Experts of a small language model.
Training: a variant of SOAP for the experts, 330M tokens, 5040 steps.
Below are experts of layer 5 (counted from 0) of a mixture-of-experts language model. Rows are named router (the router's row for the expert), gate (a neuron's input weights, with its number), up (a neuron's input weights, with its number), down (a neuron's output weights, with its number) and show model dimensions 256-383. Each number is 128 + 24 x the weight over its row's rms, rounded and kept within 0 to 255. Numbers have three digits each.
Before each expert's rows: "raises" lists some tokens whose logits its average output raises strongly, later layers aside; "gets" lists some tokens that make up at least twice as much of what it gets as of all text. This comes from a sample of Wikipedia text that the model never trained on. Tokens count by the router's weight.

# expert 10
raises: ",", " (", ".", "-", " and", ";"
gets: "1", " in", "2", "4", "8", "3"
router:131098087131068129145087146127132151133163167103137128127112096153138117077154135110159112042141156128120097127130147142155155104160164147124138169108106120143145121083137149115121146110113148139147112107095102109115133166116131144148139116131142113096166109175102157144190108120124162083113108124133139145142135163123109140145102149153148088093136140138126121118105079138104114126125
gate0:129099156097141130205144139129150081126136150124132136125105147108110140109117126190142156119156134140138132138130134178115128136102064136150154130139142111131124144154119136100152168100122134132138119146124125133154134164108132124099129123148128154139123120114066120099109108098114108144144119126144069126082155119125114132145108109125080165122111135156097127145152189138104098115182
up0:130167125139112124071106108133098193134138110094105097135159079150156128139131147081099077149098108119126125144145137098107134148146162161126078114129111159101145116138135093179127096175138124138115124119125130121127135096148150137161101108114131102138134153132176125178141158139158124130113126133093163118136114157127146124132121145127153068135116096094140116155126085123165145140086
down0:131130119104143164109091152138180116147164098116134118125120151117093095132161140144095096096100163140090148111149091085155104127137141122125167143139124113144071092134094105117098117141124130123098134187107166139145111149165101103118145116147141138118142131116125102108129124121107142110094089066130176166124110137105134164129080137069168071157089115100104082122128123155124127102112
gate1:151133126087101099150146080157116114127152107090091101121131125125113151119079118158105056113138114141123101177129100115115134139088095145142147101129112144106119146170153139096117138129135097175148145152110118145083125143156133095133166134099117113138146171119109134128124128113121143155132085087102128127139163120124136108089145183146140155126112129119117110120177154158142101127173
up1:121140135171180136131155137161124110098150157105141130134139125148132124122177135117136162157141129159103053142119111096140120151092123123098127113113116144125098147136086124098142090171071153127128086109119132123138175095121081138103144122133153125105128107097162142147107155116121115093120126094126145179103072099106102050126137132142115126144142109117164122182138091111128129149136
down1:151141120141109170137154110138094166127112144116124122127151102100116163147124135116130142133120105137105108122150118135148155131151139143150094078115115121119104116107140136113148088136121110093145107149183138138099135137148094157121159142089132144095150097119117113167128124138140144106101146133098115128149167151108161180148105162126106150126121137107151125097149118123192149100161
gate2:091176128144145123150154103163103118134101086165067182163126145134130125104120101120118105143137091108107134145118117095153118176134138087130137096149141116133139086135103114139161109114129068160128148158098159124123148127127099162097111135146149140143116142125173110105122121135111118138170132130135076060110158104115160091140122130173141132145151149110104118123128137180140141182146
up2:112153149123133097173104179070140156147115085116144099128127143095152125107175095103129111082152117105108094148154162120142148120131120126119113155156155120139117136123132120113122140130148126131124138143165126114128114137074128127124164098114127130198124158132138115178152138140166133117083115141129145158142113123165146111154144103066098104125111120142103137095152160144114092092086
down2:136154109134128103166153109100150144152120111148170170128104098160150111078145110119117201083094124112159114114102151142136138134144123123136136119110070116131129132103110109116150130189151112139125163137115139116149117111145126156199116100139144165117196114117134141096132103156106153122123113149144167106150097169140073120114140139112132124099140131100144108141126117087131119111174
gate3:149145117115093090170144137106124126110167153144128138138145141140132150129131110153134168138139131165163149132076130121167104083131146138132121121087139118147120133127139158130156119115150130121144119124153121135149133143098107208170105151142145124108068131142143109083109140169109099138102084098143146122108123129114095154098087119120121122162069102129188112108144126104138135119123
up3:129143154128107126148138115114161123102079144158101131122053138140147152099133086106116092133097121102107108135137153129128118146126124122125135104143099128137133125061100136099144116140104125117057103163145123126122108150110116084154122129132116113118109125099126102094153138114122114182134156086121118126141151096171148132081139082137124119087113140144134107130111154097157131117116
down3:117110129136150079105110146135108128090090124162088120133104112164118131146149125134115142105137127147094131144147170141146144097179131104072092128128152127116130151127120146118094137161092151126066141123171129145130162141110135132156142124162067164067117155089124153113154135133141170149080122112154110182125121124117165098158099125158183162123123126093115144133163100123125102089113
gate4:159102142126109129135115121121168156100067164111114159087130132150142076115153116127137163141121127122116099143115115156146154115107112129139121113128154121140177113174175131090156115087098130169200135149118092166150087143114107148107140134103147147152122080163108145139114137110131087139076123115146116110118126157130136140140104135118141147137091138111118122180105120141173133148166
up4:090149155099122130136150117102125114144156144127172122158137129126130165164112165100132127139143132112109141120125149112108147102091138136102114134130094136107123161093091109167094126135142152103088121096139141092138144144135126127142108117161093107122135166095135093141129116134110170118179143160166151129147125089130152123139152115113118093150183096113144138096133117114065156125131
down4:108100088194122144117108122093147121136136154116144127149102089100107091115120119112102151115121119119150051160085158152119121148092146138090100129123160125106171081113138110093086114112113165121058128092148140137121150108128122115123133141105088091125098137118172142095138131132122135126141119128131120102130150108140107171169185158103148107125098147175145085134121146075120167159143

# expert 2
raises: "9", "3", "2", "0", "6", "8"
gets: " ", "9", "8", "0", "5", "4"
router:124145169096150151068128135133058097134112091146074137135133120134140149166100103135093103106092142155107092123124123142094140113144148103112167135148133153131117166133109131117085116116124192171126143123159135158139131145120156168146126174138135109118097158101167098143103115124128176155114110122135152136106112131098074145143115095098136164115132090117154126128123144121150170110138
gate0:111130123101145108121143144138103107118111095134105101129122159110126115100172083135131107110077129131153103108159108170128088160108146133154102158125114139097177152095115113088150115162146152143103116133145104138128126120151162135105130154122186101125132110088152117142084139118099147125132124104126147113107091158111151118152131116145120168117162103156170141121152111158123144088138
up0:118114134097102108135117134112095079114134186123128125100138142129140137088116117135167126124141085161141133105139145162110115133144149129118080155149147127139144163180124122096145108117131105145098159118139156136166142112119137152133119141128124157127122103130175119106159162140107148138128164106128149170160179148123163145146117175110149110147147149144127127093129176108086089131125
down0:159167151107107093135089121110149096143098148143135135130122167130167113122087108151140135125106121122104146139121102126104110127133129128147089158125147121117136111154153155147133131117107156173178140112111126130151115119118138136124129089146101141120201161147130150129108102121176122125130094114126112098154131147121127141126148120127141076140118160170142127127141142117112158121086
gate1:109137146091168142087139116124106116087088064147170110152087154090164158118139054150114126131134159123144131161169122121155144103131131107118142131155106133170130118110098112109116122116113131123099118127140132159118108128126132130115155121136171131124147133140188158093102151144107109135184112154102094099105148109099144140097159118149078082114118124158145133190113114111175103130101
up1:132135136161128118183105188121139116152130163101086140096146103148108092110165213108183139135194110108078139086100156171094099127135144153130195083142121137126137128147130105140140142145130113114154143112137134087126122168148151101122110112154121104107103142144077130162195123096115097130101106141159159145138164156156126138173166111108120151122146133089103113084125086158080145100151
down1:115088084128159147142146096091124141152154169130115121110126122113119129140110142129114135130129137109105093106111161140145104154115096164126095119176141150144110153099156128118118139121168075140076146110132111157101165131090097123079150125096146145113127104118119126113140142083123116190132158145109133138132128115140134197151147144124115096142150120074158165126131103143156146141114
gate2:137104108143159082138155154134143125100163115161183103141137076137143124134183165117131125095112099132109106108131161119129139140119089135096105144180129162150126117156106120116122141161104184148127088136111097138107172114103132113123102140111082109106122111090100176098149133183147124162139132120159154099124113143143158133137154116141114134119115108099114125123154180125126114169127
up2:122125102181125120123111127104162115146135125131129121187126105154140154096148097154098109086093128145121133100104127142120119129148152180150132148102121126132117175147147171122091095181078118124127126127088121136116113120103131130135110105145139101141132090110126139100115092123095142127111115181141153151156123136169122127141110129094120144161175129168133155139092165119126147103136
down2:124123129138134122131143104129121124114139096163135101142133139128153108138146109142143142110125158113110127166084095157143078185094122128084130085188158112119143079151146136095149118133122138105157169154169115120091144123130087148133128118131131130131097129151114154184141116079131076120129125133126128121138093145132142123133117154133132231098146149145136127138134107111129109093126
gate3:115134144164129111129111189115116150145136072077138111129092138139110122132137133135081123128081167110149071128147120141153133125115080126124103151133094142128111133102088151095136137117105133102099123103103097150108136148134112089135141128121101130119150110151123091118121104099140092113114116168112111113103138173140122112123111137150152116116125168115089113146095168120163150097116
up3:151121146096116115113080174174161113159155144124158103124155097188125113158133159107146134078120104107141083110093111147140181145137120141121133113092115146134121126125113129137119127152117102112148094153117110131119134136078112112174107135148141125107119094098130115114140106109118122190093125147131111110123183086139129117140119173141137089132121120098120171117138183155117129092156
down3:131124134113133104106098139116122096140131151159174117115167113147141158119139104093083145125086065115139115130091174131098129181134123140122163124126134160089114159120078126131146139134155114113176094128145102145130071120121090140123134123149125151098107151110166128103138139151142129151157104174107159091091119140163143108117143154136132159127153130197120115141127158116092102173154
gate4:121108147151112143137081116090126116129144132103114121117101136108137144137118140112159148183178102083141150122098087107114153078143102154121119148109110162131132108128168128137125129107103135145141126094117128122178114167121128086139144100116114166105094147134162129134140141094130131098165112143152124124159134096114131109096100164118114142140131141142095119148107104138131154141116
up4:100111078088098127093173070112089093110087102139114168165110156159096119096107099142103142129081193121141126112139134107084137121129148120112164102105114149151114133085088115136109137155157161103123117152132131147129179125094157143118119087152152125104105130115094138125151140106153119134111109152147116113157118136143127103160135167139174123100117090138152146087136171115148172106117
down4:078121151115114099130107180114133147079156137153173133144145155112118142171136101135111142197103128110099139133105128154077083171144146155120134146148137178147086169156106155151141132142116067145147108131120132132154081146111125135124140130112128151134167153097123108111137120162113125162118137082133106097112142144143140131143117154109140097152164143114172144159139155118162157113124

# expert 5
raises: ",", " and", ".", " (", " in", "a"
gets: " a", "0", "–", "6", "==", " C"
router:148108134130135106096105120106132149127149105101142115124096121127152133122148162147122096082173116084155140137154142130138125116116142074123124130120120125127093101130113149127121071087097124084096135189136116171132122219149140078098082085109103147147126131121120114081122146138163125173117097117164115113116107129162152135121137118127130115115121103151184100124145099133125138147114
gate0:133072132174073162139116132108116114127122150115116168093138136162105107105150112129169087127118167094105140163138174147129139115124115108164129145135171117103098071132114133139165146120175143106088085138098134104132142097133116120141122165131070156185136134101118115160099141154126144103144113078119102070103127106137082117112119144120075127094131180145128152142100149134119140117150
up0:122153142127120095125136130172160144105162098113083114178159098126109092144114177135127170133118124115158147135113136160127135131103148124123120102150127138111151129176134161144100097127127180140146112116167135154173158115129131149108132087136146133107108112173088145151141116089132075085158165165112134145085131151120114131155142104156149097108108063119131119114147157148099119130152
down0:134127132128095142106117106097124158135136109120142139180095108117137177100141147141172120106103122136132109156143108110116148106123137123088149155113140139165117092093134087118125113133158109126126168107136125130155162141170128093131111113130113150122138144126128154128170115152124147157124146128170143179183108087155135081121155117112113136122159142123130101113139122149128093126129
gate1:153088139143123140105112136093152133089156149137162092127106140115130126111112137139086148105151122157095156118109104118161126121123162115130164091124142116108070140108115119122143159112160140122101127123128127176184114155173125142109130071144116123127150129114119102113081151150144127105069076103128127141103101118191140120111135072118103143135121160101182144165131086149103107109106
up1:144081144152129098097111138148155074152143123143115175064115106110122159123155120162146127090114152127141097143169113073219160135134114116132183121118130085155079093153100083162141153142170162109087159135139099158124130167127149110093090189129116134119094099119145112100090128121122151143069122096139128161117109145158109088115115121140102114162153120127136145087131156113119155127126
down1:077135149099138122134125120132150108131133080143108143132120136105171060104127147105112085146162081153130114149139116099138129134138108114123122156192106122128164076151153068138154115110152088110157143056116147118111132100137157076109086105091110138116125123115134130132116112116109164118120151157129092141109102144156114111113109165130125131121165093103096101107147147142163156159123
gate2:156111124176138127140103144120110127087110144123193148125122138114149132112172084153139106133162123131153115163124134143116148133141114102100121116132100103124098156103152129139112125120087178110138122147155129149098147100072105126129094138151090124134111161168131136149112157140116116141113146129124086117136121139159190120127135186119098140158140120158151144074167102132089088135117
up2:129149095089107146124160110145119127121134107118114115131128159115097159108098153102097116156100140144095140109147114082147091144104139139145135133161136136132171093155128095141160113118158136123120135094153156115149147114131130135124133133142170161110138127148130110130160118129144130133143132102138146155115189118132072162142116108123155091118054118114143124169065145124130145131133
down2:139150154110090092099128147138146150133131110155086082092111076153115177103178102120138123086138100090117169110109121117126128141135108119140086167111102121116115137155120142132140134126131133158177118124107128142147116090129110126088143155079136162130145111129092071118154115125131138092114157115111160128145125132110093121112142090135115107161145119154124144118143102121148168103137
gate3:144163140159135099135168143103141112119135131163134143111142117145090118159087136110109176132143081128135150118145115147121092150095112151159149106158083142159123148153139104129106139123118124124090113133099070140124100128124122131123076132121126125162111090101126109131150094122151094125108119130164129113145134127122118132105171154142117160070149115138156119109147135078151152152173
up3:154149146140129124156155136110157141108110106141131134153109090079147101118098120130141138144117078142102155147143157137167062149103121124132103110137094118166125105129164102101095116103138150137102085134128122138122108135114151130102062114139101138164141135131117118109179123156105091131113137127138101119107162111128142167151140163141137104099161130144167144119101132123124147120151
down3:111150128133122117161136140086126113090098116114170099120121111123124115149150093120128153166161124147133127140122129140133150142099147102122135145160140147110123142136140092151088091145166121145144147084110124139103160129113111125131130116138128122129122094146149155144144097148141078201176124079144137149144109128137109160140143100111093118176143083131183122151107131110155126151172
gate4:108068118099102129134155178104087112146130157147112137072109123104164139129136099105161157164153133063081123123103142131114094101161124125098099132133101135129111127133137097124119114139123079109126122126114129135144105122095108105118119141136140125100137144127138135116169101104099162142098161116135132145148107117100121143088140102150152119132093136114043124152173097162097151103103
up4:116174104149116121073109115180118143112116115111125078120099138104122122111130100117136127131150147106122127126162129135083131141156158168154172093144134166082103127132164190138121139120133110111187108126139130143126061134134145164117121106142104085179107105139115150176103107122150120138101093126118104106121111126141147110126139156082133098092116106142110134104118176108092110138137
down4:160144131121125126150160151090111101166113122124119120176119124114152118160127139126138118106121113122138134132116109157155114089147124147124078111120146154178132104127103135133090110119129100168112137126161132141109110141170097148156151135114171115172123126138141115138135088101117157096089129172143121105075118103103112165115107110112137149137091140131128141112143148163098128093112